config.toml
num_hidden_layers = 12
hidden_size = 256
n_experts = 128
experts_per_token = 2
d_expert = 256
d_shared_expert = 0
hidden_act = "gelu"
moe_layers = [2, 3, 4, 5, 6, 7, 8, 9, 10, 11]
router_score = "softmax"
normalize_top_k = true
routed_scale = 1.0
balance_loss = 0.012
balance_bias = false
router_z_loss = 0.001
init_std_router = 0.0145
lr_router = 0.000662
num_attention_heads = 2
num_key_value_heads = 2
head_dim = 128
vocab_size = 10019
norm = "layernorm"
norm_place = "pre"
norm_eps = 1e-05
positions = "learned"
qk_norm = false
attn_scale = 0.0884
tie_word_embeddings = true
parallel_block = true
init = "normal"
init_std_qkv = 0.0312
init_std_o = 0.00639
init_std_up = 0.0312
init_std_down = 0.00639
optimizer = "adamw"
learning_rate = 0.00126
beta1 = 0.9
beta2 = 0.95
weight_decay = 0.21
lr_head = 0.0103
warmup_steps = 243
schedule = "wsd"
decay_fraction = 0.672
decay_shape = "sqrt"
final_lr_fraction = 0.0
batch_tokens = 131072
max_seq_len = 1024
doc_mask = true
train_tokens = 771300000
max_steps = 5885
dataset = "wikipedia_en"
Below are experts of layer 3 (counted from 0) of a mixture-of-experts language model. Rows are named router (the router's row for the expert) and show model dimensions 128-255. Each number is 128 + 24 x the weight over its row's rms, rounded and kept within 0 to 255. Numbers have three digits each.
After each expert's rows: "gets" lists some tokens that make up at least twice as much of what it gets as of all text; "raises" lists some tokens whose logits its average output raises strongly, later layers aside. This comes from a sample of Wikipedia text that the model never trained on. Tokens count by the router's weight.

# expert 67
router:157156169162101152111131100168131112128149175152155147098125119109131147111076134150137094142158110135095147140098138110103137152111096085104118098102113107116102157105128091102119148150159142109087154141108110106137146102099115102158098098108127123158093130101161109145145145166145158164095130149150140111127132180112111105164136103074103155125094082161109137147135163111095134153145
gets: "|", " ", "-", " both", " full", " only"
raises: "ness", "inson", "gie", "apolis", "rig", "bl"

# expert 101
router:153147130175098141088129092154136111116165169146140158106131113122108151098096125157132112142149081144111142143101141107089146150102099091092120095109118106109107160118139105116111151153157153119097138143089107113121159103118085097161100100121144115149119141107153100164174147142147138151108143168158128110163127167115108117150140127086092163106102103154111133159147146087094147159149
gets: "ing", ".", "4", " several", " built", "ted"
raises: "SR", "====", "hens", "uls", "ic"

# expert 15
router:135156105133117146087140092144148130113131165136158129081145112110157149142093124153092090129140069159103149134109165090102156147082138113106100108116100116099087136121116080106143155145146178108116146144115099128098146117096107116175113113110151114158134104081145106157182140158119164157119140153201147141147151141101120085164158116102110157118122121162105151148144158122119140135155
gets: ".\n\n", "\n\n", "\n", ".", ")\n", "==\n"
raises: " |", "as", "eb", "eta", "is", "ib"

# expert 47
router:145154133142107157117124113164129110089145160143148146118127119118106151115119144148153103118138073149094151142125104110103150128115092093094134101098127103109084153116096120100127170129160143105122122135095126118105120121101106108129102099105127111180104131122186099140151157141134140158111164141169152136147131170085086103130126085106101154136093091154101135149150159101114150163150
gets: " W", " H", " R", " P", " K", " Ch"
raises: "st", "man", "c"

# expert 96
router:147139133162117157081145098173119129098157159146154133105129113107134158117102133172124113137151091149097143147099146117091158148083101094106108094104119099112098155114136097117117139123155144107092141144096110110106147111106083092165092099121142109147109145114155092137152159135135163156128124139156139107162132160106108105128121091088107173126096117156116124149145168102087149155143
gets: "1", "6", " that", "y", " some", " about"
raises: "er", "der", "-on"

# expert 41
router:143126120139109140087159092157161087111158158178145148107104116129104149139100118144155121139138075128106135140121109100087155148124108084123111104091128135131091150118144114117150145167151168109099131119089107113128149113116079084137118096088150094165084093118153113164139138136135157136124128126142122102157125162125115111154145098094093160132099097158100134160145154112128152134150
gets: " In", " Con", " San", " Ex", " Pro", " Sc"
raises: "em", "ame", "i"

# expert 123
router:146128141169102148107156098141144091117137181150147145095127124115113169109111111157139113148147093136117133150101121129097153138101109091092110087105123114117093158112149108125150152166157151126104131123089100120118129105114089099148132089113141109135092082120158088172163156150154152149120171142155133090171138152095098124143132087100126147143106104154115133163148149118106139162147
gets: " In", " M", " A", "In", " N", " U"
raises: "ate", "na", ".", " in", "ad", "man"

# expert 31
router:161149127167098135103138117152106115102171166152165140085124115112095178111097139161122119148145093150099134141090146103090147153109099094122109095094116106105099150112137088121127142146155134125092147135119089101108138100118079086161100120131144125137091138115152127163155158137128163148123140150164139094140141145102100111167128097085095147122099090151100127158150151102109154155145
gets: "|", " the", " he", " and", "e", "ch"
raises: "ń", "book", "well", ";\n", "ć"

# expert 114
router:154152139147110139074160095153136114110147165144148136090113117110116151125107115152147097143155080139110147143116176128110142146121090111098101098117108113098075151118153075112124156161168129100104155151069089110103133131117099104156111114132153125136103125086183103161132160161136155142120163145158117138153163148102112109149151112112121159120099105167112149151147144118104140147134
gets: "0", "9", " hundred", " thous", " twenty", "   "
raises: "fare", "pen", "pp", "%\n", "atic", "uez"

# expert 117
router:163134129163094159109173097148152136112140142138153135083133112088132158127097105142132084118166115156095147142111152113097167153074111099104127090112128119099114147121155098100126170127151126111114169162075092117108147100130084104149102124128148118132117122106140091166158155161122156160122134144144149129135153185097109110168133096111130138122115113144109161150140162115096140175131
gets: "1", "0", "9", "2", "3", "8"
raises: "til", " himself", " him", " Stadium", "0"

# expert 110
router:131156148170119148105128090162125125120167154133179163093126122116145172084112117156108116129153089163116137135095121113084159132110114113115122104117118120104079153124114081115114159132167167137080147129108123126088141127090078117161107110130162137156085167097157112130144152154131143172122140151160127129145117169105093116137146115066056150128111096150130121147130146114108115146156
gets: "a", "i", "o", "e", "u", "as"
raises: "====\n", ")\n", "_"

# expert 3
router:162138149146109149096149112177110121113162148159163151108123111097130173118116118164100100125164104150098149158099143120111147155098097113093120103099120107116088143108152108118127155152169132103111146141099108090117170122109092090146096087099153113154100128097157101168158153141155149147088151143162141122162132157125119111131141107110101147111105095154085141150147157109105145149139
gets: " has", " had", " there", " it", " where", " up"
raises: ".g", "ate", "atic", "ique", "/a"